{"num_hidden_layers": 12, "hidden_size": 96, "n_experts": 48, "experts_per_token": 2, "d_expert": 64, "d_shared_expert": 0, "hidden_act": "swiglu", "moe_layers": [1, 2, 3, 4, 5, 6, 7, 8, 9, 10, 11], "router_score": "softmax", "normalize_top_k": true, "routed_scale": 1.0, "balance_loss": 0.000161, "balance_bias": true, "router_logit_norm": 2.0, "init_std_router": 0.00668, "lr_router": 0.00193, "vocab_size": 8192, "norm": "rmsnorm", "norm_eps": 1e-05, "tie_word_embeddings": true, "optimizer": "adamw", "learning_rate": 0.00275, "beta1": 0.9, "beta2": 0.95, "max_grad_norm": 0.5, "batch_tokens": 65536, "max_seq_len": 768, "train_tokens": 634700000, "max_steps": 9685, "dataset": "wikipedia_en"}
Below are experts of layer 6 (counted from 0) of a mixture-of-experts language model. Rows are named router (the router's row for the expert), gate (a neuron's input weights, with its number), up (a neuron's input weights, with its number) and show model dimensions 48-95. Each number is 500 + 40 x the weight over its row's rms, rounded and kept within 0 to 999. Numbers have three digits each.
Before each expert's rows: a language model's description of what the expert responds to. This comes from a sample of Wikipedia text that the model never trained on.

# expert 0
It responds to: Time and sequence words. Temporal words and prepositions at sentence or section starts in biographies, such as after, before, during, years, On, until.
router:555501581580470472497528571428496500447431538527469538460523570466469512491533464521557497475520496440464466520455490520482458476540533543531456
gate5:406516485483575449453527574488521520401500480469471608490521474490489507587480447522471487517482436514487430556489518457549473525500515487536466
up5:481504514476499566511477499541585518465448490479460560503491479522489451488549449452487602512497506491491444488460474457526440596554471467527490
gate6:498480442440469491396485583442460552515480431497573481500457502451475514493490536555520552515533493431579531446462552468407497512484502465510519
up6:515429391509511452568492511485473485530514502457444486480484455522465468466507435421496513475442484477414514482488470451560572489434476463545519
gate7:488487490542479512481491457461549496511542483505466522464477464550483473503494532555571535524412466543519496569495567521518517464469465546437419
up7:485413608495455528466511525507525504564476524426451427504519460479478452493427490482481443444529496486555562458504444502517535489449566477518532
gate8:474480451503499514518562545464554529530512485502491544438495430525563523533480537579552481605481489535493493473447550497590578486490424528484478
up8:400517484462493498507453503456635490501453463507474580437475477512461404489512553477520520500465478505533497470535488548457515481489482542524508
gate9:506529463472485498470529527464497505480571474556472492435472517494465489473475500554554450537555513560522536516469541537518496459448560428528420
up9:470532524503447413478522552496455453489473522521470478526596469459508438463523425530504515473493543499502508534511461505459499535496527502524482
gate10:454557462542486456454457458484558471540450439482453524494462526481455495557403467499521462553501524484498463460503516514496477491523569542492496
up10:511447507520517513446524469481521503480470425536447506548533527502468482498426464459482422516572523491480464506420475497447534486568503509561587
gate11:561473450464470491508466555457482484436529501517447460456487514460485531473526539453575559514446503493454440481478456519501560415518486474497526
up11:455551495504505520544525544488546451529519493479575545436397519458519509438532423538499484432489458529486508489480457525482490547488486432463510
gate12:511553503506501527555587503411523473435503544459525460462537520486583505552501507483490571501551503441464504579469530520520468473527488501476399
up12:538481485530455601469523525466560512474536479490526510500461488430490495542464529505511571510563478508466480493472558461568533461485498515461530
gate13:475519483500528511436518524499441457495524480426560541480490511472412492510537461518393476552536511532512532551509535523494571421531499547524531
up13:418514508556536509555488559555477492582530534526485480461498561464539549408472495570501467424505449511515445529487468459471491477459449519445555
gate14:451539441481495498516515548505537451486496477528503497542462528571450576461520484578405464477498475519495430541495498469503495569477452532475480
up14:464474590541461521536492495496465516464574474442506549460528471417476457505488422569474535561541525531496495547532517584522565491603496445533504
gate15:516534522502530439510537514580460480477465573452540485596523498467588528506482558504553458474449550496493471452454513472496484534477472458527568
up15:462521485488545529492521563495522452392458490501508490476570518468443428553465515533521538493507539493476569587438483541471460520499548586492561
gate16:504515565471471486537509477493551461469583534425465450520484498538457480505556491503466539478512475552535540537488548522608536475495467543480493
up16:552535510480528489477472528529422503508436512513509539554524444505505587579466517520517472513439473519477457515508494499488475532401426530519538
gate17:593520485426532517510492469510438497457593446568480520552510507483457471523513408482482534485483421459458564524554543497483555521485525546520528
up17:466501527453419459555518532425519483476390489522498499518483471491501476464460533466538484564552513448475405481488519511540560518554565528505524
gate18:432496481501528511601504503534519506469454468462539549481482439453480512384464454562522445477502524459484500544529492474531533518563508507509449
up18:483420510503517549523527560486472507458498427531506434548524467476499453448499495461452495533511464560507490476576565484540569406526591454471549
gate19:502439534432476559544481511526546530506607505473511544461546525457628487514541469433489530570551477521445483516478481392508526467525499503479596
up19:487534405552539494485484433428502453486441464537574524525464462501477501473461472531513463502445555508513496464519506529529500543536498553510507
gate20:507517434554576458533523513496580596602577572531436464502539471476475491506442514537511560581469524509437514528545555512526555505448534442576450
up20:498487472514553504558526524429518511509539575501431462451509495416529505474426561534514575516476517401467537405461515524476463456518559489535497
gate21:519574558538493457494491482480496494555473420471463473501489458623456536499475569506450508521516552477508512476491531506534506492552506415533489
up21:440514404495533544455459483535517450521527447482563465409500585420473480464483510469524563531522487424549523518550528528503515497453478487447460
gate22:456438497414503523550449478513510524539566453530512489434453546512540508528483494485528512530494501521481551480523534537534520504518518564529451
up22:480495404466425522536486570501547590491511503518468517469500570519428468529499487495489491476539459540519550519512508565534499515567516591590482
gate23:493542545459519531554416484567588544541528506490552552465443517506564418415542520539501509443494482503528492474564437493494472528461460457489473
up23:407491522455562527519508457553475525555404555547577501504546497511502448487463480517419522486534499508491492418482471438468493527496436507456523
gate24:532466518539492460455567428515482506499571454438515546531472474493568505490509488545588488528441518593437539532477476450591490499544535452463509
up24:449546501509508486454490486514541465450488508495469506544469492509467486488521539456507429470477511540416583487582525510502556500572477496393450
gate25:509487463523477538466492596489489417542480420523478483560522469484540544535501418573493535565551455501456439496427494503523490529498470455543491
up25:455542520588573457426543436561527461535467510494533418450420496521541521502464540442475480487457500509480405475530489441430439488474484480506518
gate26:405553458449538481580490510483549547432446568482472491481506468485551535496463525495507458452478466492503443467569526524452512475417456489430450
up26:555592536524531433484496475397455520503529509507559465411458554434470439444530521472525412496449510489511519486461540550571501474454527502500522
gate27:541480532527520525452507502522537533561482519523559452522480446521521554445489558522512495552513546483548520487481540429471511483482454436500483
up27:515461479503499550488498533476491569534492484495522549515538480415544520514464498492556533473462538527495458509441455486476490549477463479481450
gate28:481500528485528469602506472530515515427505538512473563481535511439475552510479565518533457457470457472523457554538551521470486469476470396495479
up28:462462534525536478513498532503569524474581489532465495517481488538447448450499529454525478510567550463490560469483521468559511515466534513537502
gate29:538485448469474579505500485545542439452542544527419563454503472437532519438486558447501524537528511526471491499501500526474473556487504509499435
up29:501501390508496527454518463569555469502490524544418530433497504552468546495471485491535553528495463496488475537474518563477435475457482483504449
gate30:461531497494421481499532516484462443440529580492446485518468424409473498462483478540524517423514496477430495495505546556548517446388488449508498
up30:514561530517569539529495480550460548453445504456552544499486510518506544566485533570494488566441481554498463515525531512492408485498498485520519
gate31:534437559522509491470537522520532490527485513528493481552539481415526469466488491416502510510502468534429486495540506462487566543551480522412455
up31:459455580540490459507535544502541521548544541530522478524484431459424450500494493530475526507452523495460547521529581510454486547558603557427507
gate32:544514520443554491464541499562452523458508550473553498468538510511503525546498525594560512510530495452479472502473501452542417550550430559503536
up32:504551525451509529448469510589518502454475472460495497436592497463540477438503549546510516448503526482474559504544549465498529497489474464512547
gate33:561513500518542521563562413519419499566534498451530517559400518530507545479542438556541533476446571514487498445468487415482540477506498436416464
up33:439558523540500483514508476524528507465500452538537544436562542461488482510498544474494499563449507558533541483491534527543522409392517528475513
gate34:594569471463473509461513519549543505466476516478532485563511489541555535497506516511521468447480509441510501501493532446532495536439491562478420
up34:471451587498521540495470568527481453513502533489510532512458482511458584527522527484517576469501408531533554433594471490453474460511513454462515
gate35:441525443459518501496555447483520508456499523457547460510489499470373486520529458500452496494450473529453517456449499565545511511522539529584534
up35:519498500574446503485520527505522540532505414527468504519515485521567483481413458503536524500531558511459530497542476472455607503509524464374541

# expert 19
It responds to: Head nouns for entities. Nouns naming a kind of entity after the or an adjective, such as film, team, album, school, musician, champion, station.
router:534552485430442532500527478484450508480487508432529527512532488558450523424463471496538526531572552539565497594510462443515545530504510542504483
gate5:543481505503499551497492533537498548435493498523551535517494548515512578567483541442480476512499524425534542508518551479525497533482482482535503
up5:433519455513496465545532496490539452433539531502505514432479485454521506450469485543579562580500570514493459517440452539530475536541548530461560
gate6:508506603536548498488494500450532561465446448529562584560431468471497479495577592471565577515458451535503484469440538523464432438492500475560506
up6:456490457487481509545487581555489524516552517516491424440513518484542475500512519527584505489574454470513489584589437452520524527443473541474452
gate7:451517583490507474504536507473520459573432510490531450447551492437525510537521524510463426458483524465477592473543560546545509456567444542468481
up7:507487509473494545512458539452533489475475431531474463548465513465571450530510462456554492487536484503524606516534593538517440458495547508533510
gate8:441485422598499500467463448530508449501495483494477490504453488555446527488490553536525496431494458488461510523463475540488452467463547400561533
up8:499458467491458570511438482498490515543453563469513453448520471426534498492413502535492544447589465512488508475487423516523521484481437524537515
gate9:511457514526490541460547456529440549509520477488462481433476527527484493548565511522521489433565570429441493498508523464519483460470475538535532
up9:480447423480498455466395491498523480500535516498533525517503481480532477404465425492455533484437473508522529549454475532538466520516587462428521
gate10:476545487507523506528505464491493513488508567496579502529491514501513609507521482550593498553482529477481603517549530529525483483563429521499378
up10:498453503486474490479484493483557522445536531499484483488417504507456440544472586551470426506517579539511517528574576564513484446508475523508485
gate11:438506529439483507494506550478514558537537524481525531440560450549547493535440464528584496498464526592484550462448556557511448488421540549483490
up11:515489502504540474575485620536520533468503481496502542523408453447520510442465541455447503574465510496480555569554450475541465543513473505527467
gate12:547551474578503523442487498471451484517471464506519478442508464554508653541555496495484490557487533558524439458490502473491503406517473532472476
up12:450484482403490508434502514490502492534510504519510487455448540548494447520507571487513447495501405491539481452516489533429499552444535467499508
gate13:517539502499587483494521492569463512525496435469525511461575527478504521526504511504559473575493451594484523565478552509566426419474498478590487
up13:536508571534480516492482421488454495548450489523450434497542492432556524492472465488450478397525491511497564420566539489486507446537521539501560
gate14:460483493517543471504535433502432572551504484505525525623405457507497506508469565565600484539485502501460496584466487427514501467505505418493471
up14:527590551536516463515468520463493509494541508523429535485546480533449544511541520435490479547441529490482507482517567521477455522429527480455474
gate15:549576500525486449489491479527480474525523526503499537528518516495585590529510453555583486540496461520449444480478441504540491481594440578471504
up15:454503436435528511490494541496431504463401506447548602464480479497484522451467442483478494449456489409511495452493508478473474492523488472453485
gate16:416567496449544500472491521559504530489573428496443494535498466542443557506468485470516459577510515458427487470516546537501425514484533541548457
up16:515452506461536496451544413431490504557563470418445566541477518456509575566403521477524503560528523488438489479506550546489508485458501507526495
gate17:504472518498510545400445462466547535530479389495505541502511516497561443421494445489473511575495465529451509505531487548473534519557533472505449
up17:491485489455452552516496483439634469549560555468486532502534508488490586483497524532487497489496499538572538479532446453486531528452487533415490
gate18:572510545463524512458534498452462489489594437484552549424405553507424477456460595491481452560520501540519481437529533574502522527457547482476540
up18:523500576391473431486551455558432520470435542505545536482432499571433559503501499495541478546590495537515491518553510448509471490542465453509535
gate19:524485552539510497528557521429490525551485503569519534512371559495552507474438481493518525534472446482463559546503494479464505498589470468483456
up19:468543453510500515470481414522489501404587497504492482495510481449464497403522538551497489502519489533518553436522455558503527507511467549523527
gate20:454525519507444490473551497519554521506527494535431527444425492511421450531508460497463487509499475491447628578568549571493532467531483506462474
up20:440473536465501496472496496482454462581486479485503458553575517488476469530466500479478551494547449562488468394464481444560524595494508473511507
gate21:485540459555534551512491512449519483556462464529542529417508512555490513427463556463550495527454520488507540466465499543511506437483524496551458
up21:412454501494476443456446515577511536527574568500446437485449513509466529547530507539401526457500523510500507547553521505478492532482488516519565
gate22:561515401518454558477539541507443473486481473504469502503441543473535522566487473456543570545594537533473490510466470526510515502516461497512516
up22:508495584538536516521569490478452476512507534502503441562425520527483493489488544507426469554507534472517487519468475527551528510537518559498520
gate23:407484522478503536462545460487475458547466480479508452478486498529515513588504480485527543465513507518547497420549440528446524448582527445420477
up23:494522451499514494511420510508568534461524391471435509515529522485556449518513489473501516473486489517467523529466554594460442433513501468505528
gate24:572502578511504440489468455482476548544445572528495579544533501495582529495497544567511508507485517507478559536491535504507516538562501486474509
up24:471529548464579418562551495474523461525519478482467500525534535509471556585559581549523541449496443500510527539547522472450519526533494506564437
gate25:549528531509506476599534532541543547494485433493515479515439512451459435532488504540537566418588496500417606563483498529482521555563527478424481
up25:512464450559481536485417491514531506510523517556506509508504551466554475419559560460556508608468567581558526486519499520562497488472501485606519
gate26:532536517499477507535487521507454454475461525486474546506480491508575481560555530558470480475516489514471450497439471538493557450416417462441542
up26:482474504498510533489497492454529497466508493533516440566504463445593553424487529522502531449473463495548525447519493410518459526518490496503469
gate27:476439492480546510541492529473482407504522514511524459542510541512469430468557486473573487452525487443530477557507472477470476460559574493494486
up27:524513489454551445451505485529504471473405498538551460475471556536477588493506507588491476503501531568450476528524446524451477488482495503464491
gate28:525482501449577541540509446531486512542408500555531465472509505437494484481509517518543605444531484436521492567497468506487495497500562469442507
up28:567528526514503512544473446581558554468570438467485535588496544561579464482440442515447464480451503532535507514506509440503460513525451584444495
gate29:489540531489513490541532449487448570573484466492507580479486516494473447443485559520561470549466518562440460447475481573475506503502494496485515
up29:435602461481533482466515552420460486429532482496473521480465576516556510443532571557433459524461494480477469506609481460480484536408500434474482
gate30:520501458540543502538528466477484510575481474510521449489487534465537590472445481501537588511515469467456493535506496485498529462500491505441498
up30:517454463444534521473474483573481483560484478463469508512499433437488510539486514485497499422480576488512513453483492502456492486575462542553491
gate31:510483506541504563455579528441506517461555535582477561484406555431431526537474450495484516496510431463539528529521526480492528487553468528504514
up31:553590536510541508532543557513492487538487487445511549496482476429466498557521517561484550470520549476537494477451510529473453549517446549515481
gate32:533419596487525521484463466530460519508513525458484469547382460504449548493538546542481456477541512524454394469547521507498484486505513391439506
up32:546498451537488502453568474440465447454466502484473503503522524468500526499493493536569459540468484541516423556494590514573510497567485462559485
gate33:528498451496613411495542496434519475468497534517480447525484531578565512449515487480546457531429484518537467502611531498529495517539451496470474
up33:520444561456527582568519534503503553488538504487449450493494409545462486447585487511504474466521447581434472556446552516493530455482552460531449
gate34:409491478528474552438487522544532559543493444459499512479504518531455519502524486494506529504513529428472456413428443522393512490470512504481464
up34:524521469436516549540457488461508502519461502541449537539516513459542437451501486510426470480523571539468501531447514507538452518501528565573485
gate35:519490524457544491541515486489521496455519569578481431543481489462513510535465542471514475525495363550509525493550527501499491461487554545491383
up35:462503457523526476461447508470553522467527544459515476527487499520504490423559511521466399531464496504532483454535515403475524560456522503437436

# expert 2
It responds to: Word-initial content stems. First pieces of common nouns and verbs that start compounds or derivatives, such as lead(er), head, term, comp, support, public.
router:572505506495457496549498481496548458521502522453498549542503452504496523513488452529504557541566529581528496480521453477500527540452565566442435
gate5:519425483525539513455546485484469470519437482436508527496435502475517452487425457537563525577499429483510470474501496532501545470466424503483522
up5:548539497470462556494513432460528447434406512484562496519503517502524544586482510462609539519496459455477510522467481449502493548519467527541491
gate6:445539487508535453473518501443486457499541538467513474505557468500475513472437461493478561498494559554492548523547523505400572463451551442542480
up6:505496465483530458467516491544491517482506606600524526485493495518503458431470439534517486442563461447509463509525525527486485485604514542428441
gate7:505454441454513523502528578511492478495444550506487462498480527568580410439483551500514519529472448507478511599431506509486526531493553522542454
up7:481517575501501456441514473462504555543423404521463478480522532478574485504464495515505493471439489514465482525510543475467495460548547446568449
gate8:524528480516541492568556500457387496475510546473541568487403498507533555536517437513468536506539498523440436502460460536555500501440518470468525
up8:481490478516453445463492469464581491566505436482513510492483484422437442509445451471462518496475470513433487599512472523514574511460449496527585
gate9:531437523538502492486551543525447522494410433494544475511497525527548538502489448559489517482487500458458557559480509516490529484523520482518443
up9:450503479455460425478511530466524531455572548449534486470559534524477515577495506438532557507452526511589460457446466514480449572466484449464568
gate10:527478459504566475572541480547429553563569484578506511544512514498544535469446506493564547470560435474463459464491534554468558529471475489484464
up10:546503501499551474482493604467589577562501513480490496477499526444532571512523486573535510466587467514594472435505512499493499537551502491507520
gate11:514429567465442439490516457505497556528558595409479540511480443527451528507497532526435489560467426521524521458593567559509477451498548498476496
up11:503494465460482534495507438553512510549505547499415572472562538502534463503469509495448517502536483537510483409511541520484498529529564513538512
gate12:487531440493538455482466490479441503567575497460444480479478469529492619564496452501529538501495476555573479476525487513405580517519490485491473
up12:568474465489459494504406493518511487471518413493522524480454537484508548499486448548535583532483458517557473454478463476512503600505542497447561
gate13:481501561513492481453429516512524533477516482450488537454606443420501510527450544554504526473517518499501602524468451559454517518449496485459581
up13:450515527510497505467443496530443510573498527509457441527482605502497525458455536459468434498521494558456510503539502441461422491531552547474514
gate14:467486479490555463536495492553453470531528486454486511547459507520529538471488509438527430519486554510471485521606524460458525509425513560497447
up14:559517562539572502502455443498458483479436518430509470467518495483460520488513540401495429553440460514529516385508509518512456540585536521534562
gate15:515568389530466513497499465527540485547573424460466561566477439542540543405509526480520544489491522433485441523518547442482528507522544548510508
up15:475483507559469508468561594497494591475445482549576471499486538435559457480517478502513496537523502522533487483452455504468534535518453443534473
gate16:504540464531517481498506507454512551457506493511504605503475467479470505481497489478491447525410466546506472459531536484494565435475475442508518
up16:557403484495531562505522514509460526519514446565540464441514526503479483499518485556531500490461618490539462463471474432544468502514562436547498
gate17:545540548483441553526502494548486535589410514557476425470554508518507420512505527515506545452572510480484486419501545513472544483510532533472536
up17:581461493478431518550463546518526506549472496459507418479421516452488437534498505510520483538519409535529446487531472509484571461447565501469530
gate18:422522518483547458464435511468571538499566502509499501507558582539463501435513548470475542500503475509484541511536416507465489540546583473506426
up18:486499509536529539522463536474454489448491469538464484418480500561483525516475543513473428415460516444577513447496533513477476496502514478532507
gate19:487534451534462509486570484452572577526524573433571526510567590553486551474515455546558495495504506510509501516509458562412475519501489517441474
up19:442518498539501509606479520476470433454444468551451470426492395544551483484478550559477509444522507464526420545515536557533537495470470522513461
gate20:432521518537521521552489451507522548533480593516542526524496470473489554451460477485464458520510489433429500496561495480466433518477598460524518
up20:518494521555524484455481525572498504524492460499448508577504477456481425469551435548467493460466485502557509514524539485498573411512454437451513
gate21:510523472472568499539517522500506583514542531501501553465524501527487473471520500563508590469521490475463528482463475525456466468468541493452454
up21:507502529518411559478529456488531513465508517550483461536460445492509471482416514474455486514448488491494537498544472481452565529511507545504499
gate22:547525562435553529526478501502506554538446591516481481507478441516506528512470541513524494450561428555415502483526533561488483477464541468520505
up22:400449454574494526535468546470445453484437403445479449485454485538513476445527477544503536496447579507530507398485447437485463469542513536481533
gate23:464483504474547530549453514493545481477514465478575484487543538477515458483432460469505589523522524457475517504520506564502518496427597486520423
up23:552438514476507476499448474512581479501562518463551489543483480448541469508497501531588485564542548531511504542564457490501519524432528486477425
gate24:574542512499517477542521528439501577538491521472531522490508534521458457453518505504548506559514505488463436399501485554540526482466501449530446
up24:529477523474494419504489560453496526527455581520479501470548514609409535490532454427516535459479512508499512439511484523514487453496492488506475
gate25:527504514476539445413490502520505428546452522472481433559561503550473460509531538487488478514487510509476465520505469577504465506526494412536438
up25:489532460538490508489464506507505483462534565503488508471554452411502420484459439503502496462505435550511551590572445471475484416549555533450562
gate26:494541565517454450496470526535582462487533551476520472489474492474580504499488503475531432508504504405446500487550433511473483564472480474476600
up26:469552540431515548482442471495504512525485433522514504530558476445592532524481522513476554506438476574500472508476526458508470513554409539509483
gate27:620471449552483534418497428534460478463495539515514475496556527454529451438450441566456486492522572540499500525498473465553477495490557488513526
up27:446564518483557490496576490518507482508476537503507531483446551447558437526496516445488544541541559473509547448515490494528434484455494566511511
gate28:480430507481436556533475546535506563480534484474477494458493484523453480553530533500479510488532484499525474530506448578500524473515559456532602
up28:556416429432470438411479552516489522461462574477471518570497433539543476487517511525471517467518548569545443538487480447514525467492529445586569
gate29:484524561486534520456527545504537488463460475507454480455537573428446502596510553550499559487560453515482536489491475570527506513552484525510487
up29:504552508504467482550487512535487481467362474506415529437445458516421431533519474494497483515480480513522479559463485536514454482501501500427523
gate30:483479516551550479443440459527542498508506534545438497525446447550450496443501557528488432565482483447483435618499536495481533459494505490484557
up30:554475469504514604521542486516497513575490532518460482517530455503532494473483451478522483513574487463617411471536545530525489507511504455566445
gate31:505515464524442573524495472513474471494443418439430581531506570541594493509457495505503561519512511500491489457517431478473522548541518506509524
up31:479564534494433519513438494530504524467498508518429520486458429519506430554454482474477576474460449496517513451470496497518548539580502530453448
gate32:546480495582472455533444487504473434432412443461529460491500404520403502488512496545508488439502478448523546488442474530468503528480478448515429
up32:567521461519481514550452492523522515485490459527480539498496497517556518486528418521487506540470498550526462503532496429495536485483444493444436
gate33:494437486461544502470477480475503457423502478415494510483515516579523469531466523433445399472458480543488524566500462525501538467491529495467553
up33:559455415470537560503478557488526483452555466536595501470457567477523526501468428489614562513555467482443492538498478547540473530473525422544499
gate34:503538461536510433552519459573486522453579490468511574469503464570527502480482509519562563526476521496501423483548556499557513495485472469452485
up34:432557506482506531485513521511539487483522513499491462533504504474554466484473532465497515479473564537549496557462532439541465535536478460559500
gate35:547495543531525539478479510471470528527512508463478493428497508435521506465515541524565548555485530564492537471522508519553493510507439516520568
up35:565516519516507502532560494514482525585475479439586539508535520467525495543536449528548491471515517482414521569434493450599557491511428520535498

# expert 3
It responds to: Nationality and place adjectives. Nationality, country and state words in names and descriptions, such as American, Czech, Indian, National, State, often split like Arab-ia.
router:496451480530535453530471511499508476507526511537493516486543579442549545528473434506436514479511545460555496486458460447520441485531577528474501
gate5:476464519474633524500498505527500519473519468485506472524607486495574456481473470495522485506479499483461489503422470501467480415529528480493500
up5:531467557543465474486527525493456497496458462474521496574516573460498514494497570430524577474519572504492532435441524554544520563487468511511504
gate6:516511511403568481445513512524483555486469472596529534441450499408559464521513540481456558501504523587388551488490519477437475461541463468472460
up6:468515433440475443544503442511526437497415504504483463499577492532439493584490525466526495506494466505535471515552549527486458447538569529471532
gate7:429494496488512475525503505518497489494559492486499525438516490456473502506471478523528490529532537592523470562530463594521577430563530472460561
up7:517499503483505497519502504552438530516497427454505557474533491441527458521601517481480586504487515485469484477480590436513581554506560512540482
gate8:495516500502539464502505503516550554520518457537452526539474521507513586455584501552520530509496499494553496520590514599453444476531520439551529
up8:479482504497446549538402524531546426471482511488507503519526481564466482539474523446448449508426425479439441531481496390525545549452513566471449
gate9:497459578476516572483534524567487524466529498491496510499491481498488457582529490421459524487471444511471547502569506452460441498567450472502544
up9:509431474430482431458541496549499508512463541547518529483486515500482460577528544412493551496520488511528478521546518524477410515547423407485520
gate10:504509580537557495515546422495521470490501438579573476473535565496529557508525506466524494538510469487515497565547562509497509482551488473447489
up10:426533471522536488514539483501451495496501520559508545514461522528434590529460469470458471425526553466533534458469541445466436535476434455476542
gate11:568478516541564534501517414510531536465531658505482557522475482491536481482538486494487507500489566473452450548486498497450494520551543526538517
up11:457465478530466489534465546517494526540567512443471503486483510459525518483503486511479448491492459511524480479537444536537505398440581503453591
gate12:492485455550479491392570548481443564449481523515525457522535511508529530458543492476439525486584511515476485482443475557458505509515527505427481
up12:467463496446504517567527462481501481508470475483442486401524518531403515545475501519495477489481566480454484509502454579511523444523494593547526
gate13:512502512431556481475571527501516471519478462504525580545425527516528472568506474481606448580470489514495463484477530516496517513490519490520483
up13:550417499535517499495541503438466512555517512542476508499423565502555481502518458533472542549469463492495521536506410502468488491519551545550481
gate14:487489434440554454483472572493558429453481515541492542481487505461494527502468480462461502548562459587501451458500545561529539471471466535529462
up14:473464504505527496492515455504524504542463513478510508480515518508473552447492545489401471571580476492453575586589541557459477555466487511524535
gate15:461497514504512511513531516495454528502425480555493484490531454548473597532435487517499567437570469525479498431481485458470424492555434498504483
up15:461580443511461431536510498489528494487529554558496508522464540545459481435563550457512410492507502456549456516483518607492573547419576483539496
gate16:530461530575429519518491450444515515465438499518484458532485424525465453464469507438466503492456482470455524450545546548526548397540448487431505
up16:541504551529420565526469471488529505521456484511513537553494547477504501547476553481546567591547486452488554562542499494535524556504494550447497
gate17:517538454461540423444498465435505500514475527514513507515507489540503561481420487521602502526482505538435468457510482543451455496497517505454417
up17:496515475484503452416471522512531442511451463470426532563487514460434554488491532559532524458541424506504580433556483511462417535450518565497536
gate18:581498453504552449492485492544533459434472474515472490494500524455486484559482542491546488488573415522523467483504528529479418480541493468494481
up18:511482486447503525445512447492482428532492501448479541519517467451504433449503533538547558523534562481441469480476450511518501551530487541509507
gate19:541475530442557497484472508487525470541497385528561580483463494396588481481507494467515526595500453539465469479488492525482466460509531396459492
up19:562513488418522503448544432596524536459473437485474506521536496536539531527550474493498537510387465418472507461424560536441451461505520551452453
gate20:549521509489520541522508496520471517505449496575550471549576412501552531508539562505568464576509428551455525536531538494490476517499547414473500
up20:455474456566479533515540510534463546480539470482465514467441495491511459519533482511561523473459389561472471510502549491457519430469555542449440
gate21:477506530503543531510470495494530538524546503532469446428408506529489409397482502479504451542472482551498462468456474495491549456481507490533476
up21:464513552513448448441489483536454484485436493482461403557539431546460540537536526441525505443477416502502484545455527490493443581550493464490502
gate22:423571505505502520499463498494481522577473492542542517450506503568524491514507491474494603481567473456521503569548539538417509534509448497501472
up22:495559459471555450459551537442523528475426447509491535447473522526534528568497505532504527502475438511468548525550470520514520433481429544456510
gate23:506493545563513428467545524500525463598502515481484464550499494496518486461447526489484575441529497503541529494572521523495518554532522452468433
up23:497484493519512537504520474533481543453491508414459482487451460468518506581591461503596496464496519536467480459480498456541507402478495572515531
gate24:540503544491551426491506509462558490476527564387513551549522450479484510498516503494492494461500495525551569504554543552529501464518493498441539
up24:467457518573532506480538485511413523504497495523550484487529433540492475458412494514456440475542514467454494520470502396524481513514451513453492
gate25:457517521473543461491493560492567488492560446492477559514478479555521514449571471521483470547448494505545498453483475471486447485555497459535508
up25:491574483484486514526491528467512508513488506453527526434446486507504534448488570502510504484533501521424547443495509453537555498515485546435510
gate26:550532467499443515437522502526534468483478595498486455549529474553536506464577455491460491496496472554487477511449507502426427502453486497498466
up26:497480483515430439468525531500507498511555494530492511582489564486475510496445441570472506483504500516592541466504491494508431452488434491460525
gate27:550528500535554520487472457480459457445514536484492513499546471429532484468501459488478524438489519496488518522494475432540447482507438520546513
up27:467526466529507454407541508545497520493428487526504516493596533562469562556473517402527514472510520498455507480526459482526428563510430514473483
gate28:441516498522526524440480542487531410529596507516513471564515525529504407498437483493480459513495454474513518436505509618460470483491538446450476
up28:500507531492502504479545436500494479450496519447459516488503487472606447532469487512584520517477542575428475547522487466570486543433443524571511
gate29:421507584537496505500495464501547446438486465562543507527478535469544556517501517518444512473465516473468543536521519533360434477540490544478505
up29:538479446507546489500587510502501489522378416483492524481525507512488587525479477405530515525448486488455439497470494510502448530472398510545457
gate30:452449482467524514474516580561415548573531546520510497529492480504472530505414522459474470531578515456449486502506489424482394524495478482495490
up30:530497524557518461449529439489526448464486525482556504512486528455461484477530463544498453444543447502587507511475536562505577507522511436528527
gate31:488489586466541463515554548492497460431472496530480497480485480503498600516455499553489504424548411500479472405515530482485485501510490481451506
up31:412524431533469456470469495467420498495488541405420444558516478487462545486443516521512516494530460489556395439463488527480509484502531474534502
gate32:530566479553488479484510477513556480449480440480476516533514517475470513472450501393476555460425473486548545478523484504535392523507436514484535
up32:494516445574526449476530489432504470576444487425480512484470515499429537566522500466478539530475500469500540487512495557474451548513493430576470
gate33:525469470457465525497486471530526614454423438497523501423496457471488422490529493528583574493523499534529499413472416536482434521397539537494435
up33:545471542538415546512520519487509504372473520523560489560528421516477468493466461529537457517501501473585508506457496545614490507506541494410529
gate34:548572457519557474564556505500489524481546473510520468464492510498540561439525488533560505535469505559455450475548516469525544470510513497497443
up34:524430590462592404552486482435473460547519505450508599493460507475485462444528482571543472528412551463508529486523468497541500447488434527511532
gate35:470506543561512499520497478438501487524503559501546556571498507454566526406477482546496513520503565383514481497486524446449557402465473499489541
up35:507482540502507558503479500433533502488546502531581554544466506470516529478471498547508521571533541408562487509450483492513533539431471486580492